Below are experts of layer 5 (counted from 0) of a mixture-of-experts language model. Rows are named router (the router's row for the expert), gate (a neuron's input weights, with its number), up (a neuron's input weights, with its number), down (a neuron's output weights, with its number) and show model dimensions 280-335. Each number is 128 + 32 x the weight over its row's rms, rounded and kept within 0 to 255. Numbers have three digits each.
After each expert's rows: "comes before" lists some tokens at least twice as common just after its tokens as in all text; "gets" lists some tokens that make up at least twice as much of what it gets as of all text. This comes from a sample of Wikipedia text that the model never trained on. Tokens count by the router's weight.

# expert 41
router:162114149088117156094131119122117113130123130099177118144100154131147162080107135053143113200115048052148072186119156054139099099104151139163132138162117111105090117103
gate0:156126122134187160124094140078134167118133121168095170181109155091147151112099164117146115199129069104104144090201152099106171100107114074179161103141174126144069160139
up0:158094161141128166131161172106127134091145132130118172202134113080160086101152171077133090146188116116128132135136101105129117154078139107190139128148147083152072132123
down0:175146122121127093111121154154118154170094057152135181152156147161122089178171173128074133031149117102102101099145190134128153160155125176132104137090119119077106177143
gate1:180123116090144068056122172117098139094160101052122166119066111149105207124129143061126132155144064178081140128129123160141095108143151120150146141185150167091139130163
up1:154120110088110164116145152079179156115217110117140092155085142125104122153143058215163122091130115157147101097118106078210117168098128168142156132159148207136145115154
down1:169134119143130155174106126137161167113121166082107106140112137068142135075073051129126127160086107089170141098197136060111177125059190113138170160144120117160154211159
gate2:152134134134196085189142135101147125122059111148148142104124118175126094173091080101160134089135112115165142123128113186146167111142143138127157162142126129187130090110
up2:112157069172142108127190115137092127086121163177145138096097124090125104114096071087134152147105135113075106132057152165121172172053106198089132126116123128139112154134
down2:122150096153102056088126118143096151129131137148151135175057078155086122143098141161188173122157117157094111111115117147135184186112094119115160117147094119102166108124
gate3:146131125129201138173131124058112116147118104101111070169075157104102120160126145178126151109104146136113054156107158087152136119099141111127168117167031130138147142069
up3:155126110112133128037153096155113099118128137115149213151100206114136166111103137108141152110164175070119170090150146128070163109152116155122107157139193129135106166144
down3:170093143155139122179129141091111147091141167131080145139155118091121088170162072105164103128110135152127108145173166107078138140099170070131097140096188149169146156132
gate4:150074138103109083174110103154099124139162112108149181173130142152080143119099161192149076189143088117137178150142065095153169040108127197177080120131081117164117119158
up4:140141160141116120152129153124067157119099136168120143173071146138097141162177149137142111110176148118168165109163133112129098138106133138150089161117108170151095148148
down4:138094124093094103103083121115116086120106084186123067140137167143095143120131137174133126115112129124175169124172123122112089150112104166080173171140184151104177085139
gate5:081133137204158134146065109106112138136120139139106152151111135134125192108131111066152116122078118166113091140161060062170124152188072140123147108083100085108171157187
up5:122143124119143094097081164105073124149118190136146124140157116097135103121072082106103184129143124112137101123138143187101109112079164066137125122136137089129152201084
down5:156100106115173161139101056191117104115126131142126169137095092125177141073154124149176044114104163124086104118128125062148206105168131115127105152138093146123104139134
gate6:102180052139129172080113103100099118104080095104114116155106107131130161121126076097093086156124068111172130144094072123130154164094117154159151102118123129130118120139
up6:110188123112132151100130078161107108072152046127160141139166117078112126140169111155125078143086141120197147096106097095153117120099163183160122101162078100128099109206
down6:141143146128169126142100119141139015078148135190070074081153039155149164130155113148144140196144101094152059120106125103127193182094156055194114079061118206140094122092
gate7:121127098126161155068131115137120142115112108135124127108139068120105128122141099151168077148144076031112086138102149115119189117129145089133112086211143162073087114143
up7:124078168112071129170128076136103158130079123132118168098125090201191098101093104107151186120119134124122188100090124090126169140133078088193180152116126083180106160135
down7:090117151182165116178117093198190095133128139104168107140137134129093144171160105116130175121148107136100168195099163132139116100102112073143083101175082123097098109085
gate8:183097148120109153103110115101137100148160163151073131075089102116149122070080173122148058126129146128113091101124092173094140134128147111173137177104133116129123117112
up8:154177105122115140126186143091138178144142114186137134131190132158120072171094141201115169159109104121071144144166123118105122072133119160147102073150122083158172109175
down8:107124149109132064098132133177140143135163156112182177109118148170107161195140092149113137113169113086094154113127130081160135121103114117089185161110180121117172174179
gate9:148129110157136141074124123162160114145122142157152096113150176094101089075149157176073070156062107073126124107141099106073113105053097038170180085126142093102144062169
up9:169155127113124157126119155171069102108082121094165151174160130184124117080148116150139080158155136074171114126121106112160115129176123103121147116094186151135090167115
down9:124157168135141114117104096070140107180169156115174162156106150093138173168115088126113154093193068138131118163159117144088077098140140118133180112190134166104132084099
gate10:165106082146150126162109147121173146114179110117126176109155142193181127026094179109199061169097112205088101144154111089129181060135114114131126092175129107136108116126
up10:091114106084152168137109114167124159102086147129140142123163110135083150129165088118146172114139154161172101127099140092116062139081128143168098084038092149152177112163
down10:151162131146102116123106163119160098201109151149168121084096085143164146149117126133131154109073069157170148074145100126132136127128095094067102113180146105111158209147
gate11:139117128182138156134156175109113178165148116126180149100100191088089121141143165119118110145145132157191103180171187066083151085147124177118124168191152109142135118102
up11:086127140150165088091162074183088171083100101121191149129124146173044132150113136104148163104072136135084093124159099128154146058083101095176081104083146153103136082143
down11:155150045100069096142120096131164119120136106095094138121093100175141063107146136158143141120115082157176098151108099120096166116093167105116177072127085075179142127129
comes before: " the", " to", " a", " he", " his", " on"
gets: " in", " on", " at", " of", " from", " during"

# expert 25
router:163108119148064063116198123131146120157139144128132091127126176095109176133169111118149084128076128125173114152152138106109131130077132087181150103153128186097113076159
gate0:179179083115101130108148144138163075130149137154117142211174172133063137134170114119116104082135133132156139077164120137138174161156120140100094092125157098139073116101
up0:047148131099089173123148066162123157089137202158090181094126167155152097101159187136119126164150142129095120136119090129083107120108126060148194189091100105147144083154
down0:121126077161066095105097121090168174112169089154105130098127121149125142099115158179081167097195081107122188106116125094136137090092179203064164178180149114123094165157
gate1:124169156133164093099141094130093103122208085147135131152102115066135125100105148109108073111171115088114090113136149114085127127162154159117138115104125164128154090101
up1:144119148156147130117109119182112132131102097120122187161099176100152165163100084115150181154146162105153175159156095062143142163128123167182137065213150106085138097130
down1:100184082207102153059129118156149117096104155089158140095085163147081085093053106141111117115165139131133106068084135156093168128069142145132205177169084163086146164131
gate2:086081090125104114138148110132103102137131146180138104105096107131162166117158151148129109131167131126069106189145114086101145124125115088168045123169136155156141130124
up2:143163129122171113152228135126152123158106062126194086127166132122151070118082149120105140093156122112132135121132066103100089086125161124121101129068119091088105140069
down2:157146149143153154114097073133169145100116146164074147150148153162156165083124108148075115127113136111082095097156096138169182173147112142132150143157158126184169132129
gate3:138159082098118142159100135088148149131131144105157149096119123145097079126091137080144159186161153129154141123067168125078128079100104124116165108114149089128061233122
up3:165135176146112107123123087070183142091144157102144084159113087137145124105153114125123195119142122091185116126123140131187152167173155068122096138209155143167075147111
down3:104140140103127126114094141110149155128211066103093119124088084142136116125112159189157142150137138126100133139096052127182179141086109126195166075109118137098237098114
gate4:081112178156057101130166155169122103176151082059095067102135186155077141160148106123119100168100093154093076114087129108105114204112163121140104068113058185118069078152
up4:127166122105118136132143134173091096220154064106137097165120126151045130119086167122153115137121150188102156168116134142084102175172126060139107077108075122152105129161
down4:083135109180071174096146091137156138146153173175114138161152163165111177118113114117086085130152057134111125074125146084152132093091128174167077129132096132134116133104
gate5:075108052143117093142132128126126143194074135118150103185131186135183135165130129137171160139072090133088109154113169068126169110099149127147159074106102114128107140168
up5:131136184108121141094104176128100149064168124102162139085133055141054129094130144144109084116164125093142108129141124126140148172104135161125154119099121123131165150068
down5:219065155104088176185100124103127161047125065216148173109112114110102137128086120134105132105164135144131111112103172145147085066165134153069094173040130154131149172085
gate6:138092184178200116116141091080153119083162156197084193154165107159163088152145104109115128132116136109152101165104220134114164146121064134124102150124179166138134122124
up6:088218143134178070074096187080121126153109162128140117139198098142121180136091120169144134037175132153183064166193135162140114136090076134070095160137134080102101117105
down6:150103233127156092174150161149118079111117149168119094145103132092130149109106116134064160135161138088116094116142184147132202124119092132099093106088117170153151160118
gate7:129111104156098141106144102129093227121129106111089131251148176146160074139094116097169127170194098155130154137142086100108096119169152144142132136129163132072176084102
up7:124114135172108106102126096163098129063190138179158130175137115159163146081133122103113106119187111170116123099172164189159119133097130199117094162104141107087119126075
down7:159107154086108101085128137129109077147132167174124197122165116154099113091134101127158196098166172095144103121117104122146113113090144157116152109124145181115127087132
gate8:072166182177163125123142103099114098166167121133115169162075088171109133203109126104164170158123121129128165153122125084121150097127135169153161176112152173139143122164
up8:058134170137092090144051154101081151123115152185098107136143115140100143151157084138119103142149107104136076131091128123095147084182069117173131144155161055135141074116
down8:128135154178093146121144146170129124156116106167112100159142116130139153082163148081134088124141120083143127138113120116083099080081183190166170154165170128113163110139
gate9:106104140113188175180113083145188150089124149144086119072096095129153080114175178148128109152141102084131110174089179120181086081052135147156155144205162095171131151137
up9:072104129089182092120141167128135105156149151163144127182136114126129178098107102127140054134148090102117102196156135121124084118120146109151112096161082154116163168169
down9:136114137134173157171162146125156085128107097096129120115183111205098094099161144061135128167136184190146176151009119219150128077127135123123148080125103156146132195154
gate10:152165120149128176166146168151148163177078116112051147149167098118206140123102132101203095132112156118128121157135205094104126121091151161138142099133163141114130152131
up10:184171104107115148119134091148158094079141052162185091093133178180103155156093114118105193088162157111137145108091091139070144131130208095147141081111116140157124138145
down10:128176115131160136138191140152104173169119090079133107172138163132109174145103125181113082073145114143123185140060100164120118181095119122129146152124055073128116164123
gate11:151149068139137076131146118101083165123141121143115091104079177099163180194122094075080143135086137197125155139102138091084168160152176154160128126112140190122078121133
up11:096178140113152097184129130149058120075126093153134110091155151122158221117126101156161101121117127108142073123137141091134133124113206092129097126123156139043112113130
down11:127141139154138152113164144124093135149134183113172098102137135174086169200132141070161144085117150141116153114168138156155093148107113120109148085042101123084147143155
comes before: "|", "-", "\n", "==", "The", "==="
gets: "\n", "-", "==", "===", "|", "–"

# expert 33
router:117126158106122069132132133087122120154101143114093170169113124091159139105109129138179083149149123062140120147090183140143091129139152121165132158160181182082139072179
gate0:123103171155143147160066156171101062121120134061182175150187181077112123124131123158139114154145116157087091115138126119121120143154116103095105138125096213078100178128
up0:051119137144150132134108131110107117156075184087099102188126116121147101159056092129161130125090151147122095125096180131118070092102157188105183127115113210083126159078
down0:091115145155170134171164134167172103103117142102096114111116114152095110114180120132056126139146090118169105157123108157082151154160097138161175075117072156163166065115
gate1:134109166079127146119112117113131138174117149122138113085103141140152086096116150161116125109140135130114086157123101158153069158120147129054108189151157126044158120138
up1:110145118145116094130118097115171140111154188095134114028106126104165154103094125141127146154119139109155119120116114106127095116140109140119133134101096160154134087139
down1:219097103108117139110155210127151131137144135114043167184107069133147130119057138131125114110056085133150170180112163142152076107183099142099181116101124140163122080144
gate2:166079166142104041118116111135126152102123093193146229159157105119126107147106097108063101149106159156079144124091147137151087102113155154121099121125130102112093157151
up2:115201124134089154151095200104129135174138135084056055126079147098139162117122143151172137107151131100191076141096125106076210104125066099147115109069065118155116105152
down2:125153099125136118091146102134088155155165094154134114140170087135145096102102104185168091118179176140150148073119116084130072124145147133109097125167139087138175084163
gate3:088129079103098068125141103159093128112075078142173131129087109151091157097114095123145080099099137106163202112111082146101078084186144103125062142113173116157107141097
up3:122120113104150178178127172078131135182114171141168134126139164146123125091141067159070195101108103215159088191133159143099109137077138124103116126169151130122087157130
down3:118141170100146122100137141146117154079166114131108090138064096109153168116146118099104124133132096105151148144172152076189159137135174144096118096117088055129149117121
gate4:147129106197120094131169096162156079096159158111075187123093118083106152154083144177141169148137139118135133119081126146203152179170052131169158096192152089123097123199
up4:134114082183123115133198131126165103102067164162072118149114166100108124128120100201172173165152160053093094085093086106170155142125116112150142136149173122084123130156
down4:107147134164150063069149170179173131125120188157126088147045179180138122151099138129100181168153126121115129077137190086161117123126126065191163141116148124130159150133
gate5:101132159198126126160091091072139143192133080150139159090110154204118086059102183103171142169111105087138159135120154166183147127144136139164112100070148070089089130120
up5:152141081122128160100169149171054095119136111084159126108110079136162151189164119093094189108128129175097198104087111091073130176146075147094148118144112140084156165134
down5:103125119132160152128117123151180145149103144122062076164102110120142115103120103166193067105088091162123150114178160113133148096128110150118130186110107159139121096087
gate6:110091131180144126146058106137122134149075185142159120175192119083085163151113110144114111138111144108142096203113129126164147142118193111153199096123128133129113193136
up6:133174106167208132120068198119126151159126147100145128136145155120116072180161102178146080079118138142118080147123122193174167143136094122093171063158138132100148145155
down6:104171147096160143121086126142130140123161119131101124102064179150084140150132115128106154156111086108174128114114130133098155126128075112121162111114105146198172121048
gate7:122097143145100066152127199181127181170092124164108135193154115109074175117198187100112165125095058135178060111117096150227099144087113126175097093178145111095145115157
up7:121132173121121180123179141095093100116183148072102130115057095137133098085098214150170099074192170109140192107172134099102144118086171159108087153151091069085097190070
down7:076103079142118149126137151161184159103123113181154133109069126073126120142152127152094147092187114122105104138125170168116147105086146144078070161080076097127137118113
gate8:120147169133148137128116194087152160095081124084117118071148168061208139051141102110157098134119133123142133106083075107145156120121111096167102119147159105127131080088
up8:121088176146118151166154119109122108138096211140156130105116194149148089134171177117118141130192069125182069097152159180079102115102098171141081208133104122143104171192
down8:159176124153224093092105163125136141137104098162161072081138133131139103161166144147127131099134128136132055139107154183156177137180149105097169182123132183127089091077
gate9:072073152161144118106102153150122143130136181161085115155180099098083086135143099150129217093168086074224105148072127103152162095099160183180106130108135102168144085132
up9:186096123175110119134146124102103139068130129091142142096121077116144091119152135106130151095135167114094160050115106121114172086115177153136110136080132178103129128087
down9:108084140122148099090143142162076189107101088098146067083121143127064111036115155137152134132128159118125144113119194113144083175139109134118121195146098173159149160117
gate10:109091157102112145130094147137091124151133141085075114117106076086156138119122143172168088139113109080126133175116177078155115136059160117118105150141142152114150104106
up10:147065136180096099151129110181103125169123102122119163145106114101129114089122089128169084147143104098148146158123132083119148106106150089134152168152102135156079104092
down10:098217097172142129214130057146100080094153154114110189085186164126094097128103184181148152154109105127193140130141156147124090138087136104170134146153163082068120134140
gate11:113190161159141157140101150093083082162079137123145089125100121108112152124105125111147096087107144072149120140150164081073140112154097112137116101149154137089139099178
up11:107192101159138125092150153160154183095138120092117128132089094129144181099096081092154127115158098080088126083137174072169125119124121152138120098143088123116177067135
down11:139135105136124088192088096072105113131155138122185168127122145136105132122161079114189165121131168109132054120126194115107153195125138080107128145175117117054121121093
comes before: "\n", "|", "==", "-", "===", "The"
gets: "\n", "==", "===", "-", " ==", "===="

# expert 35
router:159122110113142075104131128076115113135138157152150089107117092077118166064115084106189117172091131112170076151129148094142139139106182121145097145158106117083098131190
gate0:149175163119140109124160203100165121124091109079154149087096151126113180110117163152138066143120103113129091125126124115133182190198162043172127203134111151084037064101
up0:098096131141129131131119098166102205156141135085163149142098104130126115107100079099081155110130132111050163078109084119157182108094138172145057128160122149164161168113
down0:171181178135160141126109160111128105149129213125107083072087111126045128159122175154087170154121163128138157100130136052146145140126105175150108121163072167153109109108
gate1:179102142117162110176125187121127074139159090104109110129148142144138164124183121187109139115123116141145087130113166175135148155115180108140089198065134153154063149108
up1:181143112176158134114137146121239073122164182145059141180152134146149147143153132185155101125125148122160144120099098080164122140140114173170138107118083159161187129144
down1:124126079132131071140083113128105158152132130127125113122143174134118172146144152150056185141162126165096095145140106148154105092106092168164124090165113187100110063110
gate2:147127073125095125152092132115164143126150129173095122191101118134091139146112121138151145186127152116117083136147119080122102122126146138135073103135129059159104149127
up2:158157151080170102117107105162175161152114163101136129119086133143118115155150121113123117166156173176139138096104145147175092138184142127094148112106130075123130141125
down2:053101110171121168093131161129117063081134105130121122070183117114158123115134160125122155127171164166176113103081135177128092117115130123127112137101176121130087148096
gate3:094148126152116181122110114155146141147144087113126076175100132096124089092122072179102116153068176073092082152127117161214064154099060126111116128072162129144148130111
up3:130149191126143154089186108163123117178149134173121137151084147132120135069122105077135119120122073117123194125154134129085186112192116142136119108170124113141149167104
down3:156138171121089116108075132140105115172141081138089164171153126097122157078127144075084117110154094137153199086080150151116166134127121153114135093159108118105071148094
gate4:164101101144178173164106099122211113155147115146123138157110126135089149085139124141149133133109132120121121173141158143152141152112156126175162112127094129137057088213
up4:129150141127085175159161122113069196127135109148126121156179138144161150164102202184121121129083123111171133131101102105106157147169117140075120166160140168156128154106
down4:124087123115150108089108130124116060137051110119192165133151111146099145154125107122132092129102127094183133148110141111133086159090132062134077154140120072153113101130
gate5:089077107167102156100095151141140160109110152118154101150115092152123184083173100107078083182131173097107175163096060132145175130157095167111161207100151158163113127174
up5:155135135167145105125092139185103117158108059093128152147119162110144149107060179117092145141133092166149161103136106121071149123102148170126149109141133127135125151139
down5:134087132147100141127172105139107111144116167087123084182107069144187124072156156173110148138146179151147061066114114158165117116145114111103101156140068169131110099156
gate6:134134108117045126149092153125123119086128165168167134092097143131135113146074156151176087112126112095108096155105103139151131154140138064117070146098128131175135165156
up6:173114079106188125076073134155085083133134110096101127083136073102168158071121211110064128083105090111095147152151164118165126158140156125144158111135178154091129107077
down6:162108112128171142074102165152115121134092119037116131114124085107131094111095147139129141153145151138166101071156144129142143148129231171107101159134141126149083167110
gate7:123103161120138075087120132123082089118101104137191182117119065128136160163155145146154144184155078089116120150107143095141094129135119132168147173132067129125139158133
up7:098073130093166142120139173214121150140189107108118114199122096157126143091134150191150130178173075144080247125116092092123137137113073128162144109134126118128147088180
down7:139100090061153114122172081176153119098086174106145193120106203209122141159157138119146236091163084138138143169061139122133163111096143100164145135146112137151113137127
gate8:139138128138128127114106129127109140092115148123167121173143100167094109137078099148161199140117104119113106135180143098143151153115094181178110151123134153160175132123
up8:143109147166113163134180209108145144130181153143175085067106184078075091147137109113124167154136107174173187084156126098112114121145024152132145143143116088139164111154
down8:172165129114152111217181108150119146121123150141078140163143088152158063117150148110067099101134086101095169104147111131088139173071147162159064120152150129222132156098
gate9:132149157132119125146143074133157096110168119163107154116137127110113079100079105098107124144066124158114119178101126100153145169136192110127142077145124108074096074157
up9:148113162147158101194085127131035133102120124173069146137136104192074104144154121128084127127129131121132061102134044109149107106142160112137059140138094150156144099141
down9:109139112084113189068103107119084134112109161178179098162131158105179149099120137137141141082204098143107142103155117088132101100160155141104107143104078111087115110107
gate10:157127164081123113086095070136110142196120144105154134123108062084126129100107139143092141113089100128199104093110129149135121119060174090089103126189157169145109127114
up10:148070070121080123150084140083188118206094133159142140111136154141158105125165148102110170160139125101057136103075134066109108100171132156113132145191126127123159138190
down10:096084104120157176061062075101133157182103131124127135088103106147127190116132107158145139132147099141188077156176178162108179144136159153139136092093135139113127095062
gate11:100204170100110087149174121164129126092156146141164110112161088096080111174138102079048145156180123129138111185134185087136094183106138129155146106099123157119092165064
up11:088174124126146133137103182167135134085151126128208130083169169098136149128152083132101127089156114130157124119067161154130106101104122136152145128090125117144091145151
down11:121155181155141122150149118107129166107114126103155083150121126122107070142097114174156122148123151141106143159151112139177183099103175150098095119106162177120139156147
comes before: "-", "\n", "|", "=", "==", "==="
gets: "\n", "-", "==", "/", "===", " ("

# expert 61
router:065133117114128076138134149177141126175111074129064144142081178127181120129080179025196062187098098115176118139137167138147086129115093125162139163141151166136096087174
gate0:151091115152118119112157155141132141153114102219126167138108163138144118115150135085176140135185100101108140130172111123143025133095108107138115174124057144139125132183
up0:162134126139107115137093148136103103094129124154115154146110113201086210120148116159108121137169076163165117136143097113156149137126114136118137124127152132111112128217
down0:134097150142094200109074088101166123103047154127141110134158178104198062133134136062197143166177096175123101143099126190176141094096203148080172108145119162155111172123
gate1:133094127131108117096144087095142093104120133088179174160101130160135142137109132136117114142112121094146126190087040214078117138132086158140063156178161088132103086106
up1:124124151135112173117132079153104163179106190138116138131134093172095113148125168098143184127167166088082158116141140108106091136095119075082113113135069095114168128160
down1:118176095141198142095075134119090048143168088175151130125118061101137191115085135089107156106141116188128097139064150160085154170139044134115165162078152101150116152212
gate2:126145108098155107158139125097143107139133101091146056088071206125121134147119131138171081128112135129081104135087148185129147100075125117094118137190146115126137133234
up2:131115074123173087149152135133137125177134097097135075086124191166068124109133147118167131127145170109102106158130123137098105078140132125104131113141145094128104112163
down2:118122133139125127154088105113094065112110157102123096188121140100144143120176139096165097079159164147089126103075151136111179160137116086158124152154144061137147143157
gate3:102096130057123134135166089098159196155153120144056062081172123093128085148140165169185134131081109165170122130134181158169138136167114072098132164068158102084139091104
up3:120125108066093144137123134059117159138188105140059126118096170106129106135118170114179099117120150151140121120137171148152123147152105130124101148093139078082097149133
down3:107115074140099161067177147118159128123101129110110106118143132120151150172147119138084108133149148096130118202093111123104139150169149151162149136154151054127087146137
gate4:064156110161106154144180077114106111123137118051154081103085147115152173136128128121171090172160103158137152114080138161089105061120095097134171154171130084146134162157
up4:130112122077082109136143126137136069127158122116110125133096136122108129091105210140070138187074135114075123110196199121174109165163080117150136144146097140109093134151
down4:146131124140089053077109149113135106119099112106163119132108159138070194073081175162136138165158094177124133141247155125130104121142133141159153108072161076123124177159
gate5:105172134150128087065145158134088126147166078160119076133118078192094143077140116134169082141132147066104175056142095111146111135144093147139143141087156115127183094216
up5:059159077140073105104069132156148073072100036161161123151134161149063124153164039094141155126144130113079157129134074158133159214125092155183153116096151129134108149149
down5:083164167104108131102126084175163121122180112176143055160113143151088128125167150116108162150112154102141177146089152155102158087138106145107128113108140187137108126071
gate6:130112043170141107127123130170151127165122172099083173092113111105085131071182198087175122139113156094114065149109157090158112137160082102107104138135105087079103098108
up6:139124162118148187107153134175127113092084050182172088133146141163116111154092072156076094086135126146160148118143099134090118117134159140086156153136183138116143166120
down6:100134219105116113185162079101133172102204152145098103181110114146221093163145181204166092071196186093075117134100137134111161211122086089118107122136129102121123109134
gate7:113107074155113131117104098146151176165149096063125115068126182108126149141107165131113165224112083090149112124109121133185155128189231152121104138118135178078101126175
up7:117170094159138098125127140097091153129169124113103110032142137112167140163146112107095192147122125055132067123082177113169137149120130147111117143174184075102163104124
down7:142149154095148032174153122190165094095133116161089137085149119134134113133166168204081169191080118125138097096070142149084136184118151109104125151137079152123134082139
gate8:104047156123117184112127143145207132110181114141140202067178116131149124122044106039115117091070080141189157154139115117110089145171185159122078101079108145118115114155
up8:202120146152071126174155167143163056153139087130091146149139166138140171102131057178148096113112155096171188089136177106139137135141133155155145116146119168069083139099
down8:107135113141107161165122108139215134134120151170071102174125151157159094092154059132105152099047128162184101146152136124162132130139084149108142152130119090150106166067
gate9:160061166185111099134129142203108152147152128144151163142114146132125196152104136135094120137185131129129166128147105126213066105184170189137118107149129160130125135139
up9:120120109100115113106131087098132117087061105138139142165146152100148097147107066133136120130135109078115144056167145156096146155154120157139164095167160159164174163128
down9:144103181169168133149110133169143060106182195148150158130117163143194108137154123084144122151198140144147159110086118165136122153112136133091116087126081166155157124116
gate10:120132113100119064184214122116167137133064142093098144178124063112162114170130155138139154084168071118132125158153175063099084130110136115141062119151125160155143123171
up10:096123124149103134102183109128126091126124080096098122159094088111142140110128183153167174145169153112130156149133246092163106107123068105118088125174164099151106229118
down10:166112165117116071120175131169124125120101120182102158088143131103132075083090099124107123058129075062104143140122105092161158134142124108170175072107128185166078074158
gate11:199140082088115113132104157142161075122130174066163164102066188129133132108187141158192098178084180146162100133116098146141115146083141137158165087095117173106108148140
up11:192082116096158093135098092113109109127142137064123086192127127118146108115082125169184165125151126135119171170090131101110127166129152191098139174123151140153094132146
down11:068139133095195107142143118137134131129127102155163140106125135100091167140169085118082146162133083083097065113095184079125124113128092106164165174146110116150146115155
comes before: "\n", " ", " 0", " 1", " 2", " —"
gets: " |", ":", " ", ";", " is", " ("

# expert 94
router:152120146085101099116169101143142125127114113108090111127114133118156113093158216064164097165084094135133115182079172115162148098114086139117114143120091127102136120161
gate0:114141113129106188082163181162164140148142109141126099089183165108086169064130152114147128100096083116121184109126142092167102162108086163129068112185132148146195151100
up0:102095083095141135123118078122105115110111079121058146107145152096099107095101127129071146153123130155116176122103152145098153155198161139143097166119151167154123152150
down0:155145117103124083109122138107071087162115096161154131095148065115026095221098131107192142171133161132142162123050153090128082109161082125144087118148160142104158114145
gate1:153112138113115117109118146133136069139144135116121104154054149073091151098149129105086130180099087207123136106113111094106201122126139142177194134171098103114161131175
up1:124130116163165077139114137174199054147110116057118108177079151137167166129125135139138081155146088149133122127113091080206171115165145118196156080133116083076142147142
down1:159142115117112121110070122181115085132080116063097177156123111095143082131146126090099111129095125138102123083107155147104086158153088151131106148137091130144109131151
gate2:137153126104114117108123132082205172124122126152135120166116118105154162117138131062157131111035103153102098100083182084198072125150149112190058118131138127083069133180
up2:074156139133171155130101138147122143090106173131115155122132126156196119082136062176129112226146176121176117122158109181110115080120117102119155137115152148142163197139
down2:148071085119155203087064131133104168092164143154194156159113197084112128142146140102143172118146143117078140077151126165132148114171130185125159125135124151168175111174
gate3:111152095107175187084130101117127154082096092075115091116069097124152124124127105135108121127128129161104157145090165135157125137163128084124149158063107161103163121158
up3:139082128137109148119081127160162116154174158129131129146072126171122074159144177177165187142145108144129127147129097175111081064091129157097155139197096095122183139109
down3:116109120106111130128129086148174129167085140065117170106087153113155079190144087097117102094135129093120153122095155146115157117123144124127120111183170087129113182143
gate4:136167101097127103110079131153157143209083077163137122106089120164151160096087151129057138143122101163118106190123112120139108106127150110122098183148135096164197109118
up4:123104135103112118149047096169141121137133063170140204075134173166139085105113137100124194145112141107127101189145111134156113159141127134125112162115128096152121126166
down4:127096123078146160148118106123091073120197147199110142115142125142118125139103101162102108149113091147127120171097131117103165119118196131108073081118147180109128129141
gate5:162142207091142134164090137113131111127194122070052176096134146184142093092144104069154109099083116089126113152123157144106108099146181121148150119164184087170156223191
up5:147154129147173094138130100079144067156132096146132094085214172077052133081160095152121167097111153170179121164134111117221134146077140175160125076163115117130182123130
down5:123139188068115142119141106115180158092138184137124156135109154113106156139116133167097098148151134151149104069161142163098126071096165101085115105115137096151150134169
gate6:184115171195115149161139164126124166140097112117132131165138158133134127083134125191191149193160120082157092116116078159166130093154136137108138123176067062177129170088
up6:101157145126094105161124132108139114132114107126159132159109117132145176203134149126105183124189137096106119053160107142080110079067173163169095167084096126106143106208
down6:113100057130120135091146090167167109187172163133134167184053113144106146087151153079092146107079127147122084072117196148121145099115089112068144107116099175149122085115
gate7:089125137156160134144129084087100163117095092111141120101148140057163100212121144144111083106132157145117128153142086192160134086162107137096149135119075131165132152126
up7:133115149117117124090096109161088054116193123106102144152106129182147115108180122127087193116154119149121103104156155106101116156131125095145140106111146142097130104121
down7:116132138093150146169060175147165163188190186136164110076111106143109197130135097155160082166109108113119142150166144071099143105107111091110078110082115184094126144101
gate8:099160150181148131131163166165135144123109098127138097162127065136145126108080146056143132110158145148092174108123090150094099146142107110146134164105178150143135129172
up8:142134121092122138215203101124150083086134120159121131135120093159105111153132129148138099145226097123146148155123164145065117207130121144087108116108151184133082145127
down8:157106163125110167102167128105153151121137148159110146132104154095143178093070123087154096158108217159134159124156157078206154141139101121134147174136161106140107118185
gate9:138091109061122091119175110184115144135153159080135136051101154057088143145076146156121097094152137067088158130122148110147109064169074090137101150160161159134123131075
up9:117104107113113097125153132117187148133099154115121086091104118121107140156062183165084050095156123081122131125098124139155106111109102119086113150042179144166133132065
down9:105104165128171113104126153153139121120165155131106087160140076121186163107123118130115153098089148057122098194184122125101186116168066114101133119120100161161128006120
gate10:100144140116196128099142183181195206158173127155142119159129144119147121173127078119143108127136151130099117175079162107137103108113094149155138110177125195134093141106
up10:120103060104145175110131120125058124103135129124143129115135073126132221109144115180179170170059149167185123085111125178157144165139138118123095189205119063131162145156
down10:220174148138131079137161141153082104145164182123162121122105198140113145140122139207127154147094077127137128144097141195091140096178171145134127109167169138166171166139
gate11:076175084156101130096187153176124124143122107142101106173156136192141166152109126097167088135163141117184149112165109143159127099178083090106170128186123178111124096113
up11:109141167157163069178087084140129173092174150151097148114156130117093079182147127053107174118097128107151089159070136144106093093169119142159204138096083100087113096103
down11:104137129174102115052138145121175090134126062112124129087159128108135117110093144104118156126180121155095121150185125116161162160078126101098082174145132126134075101132
comes before: "\n", "|", "-", " ", "The", "In"
gets: "\n", " |", ";", ")", "---|---|---|---|", "|"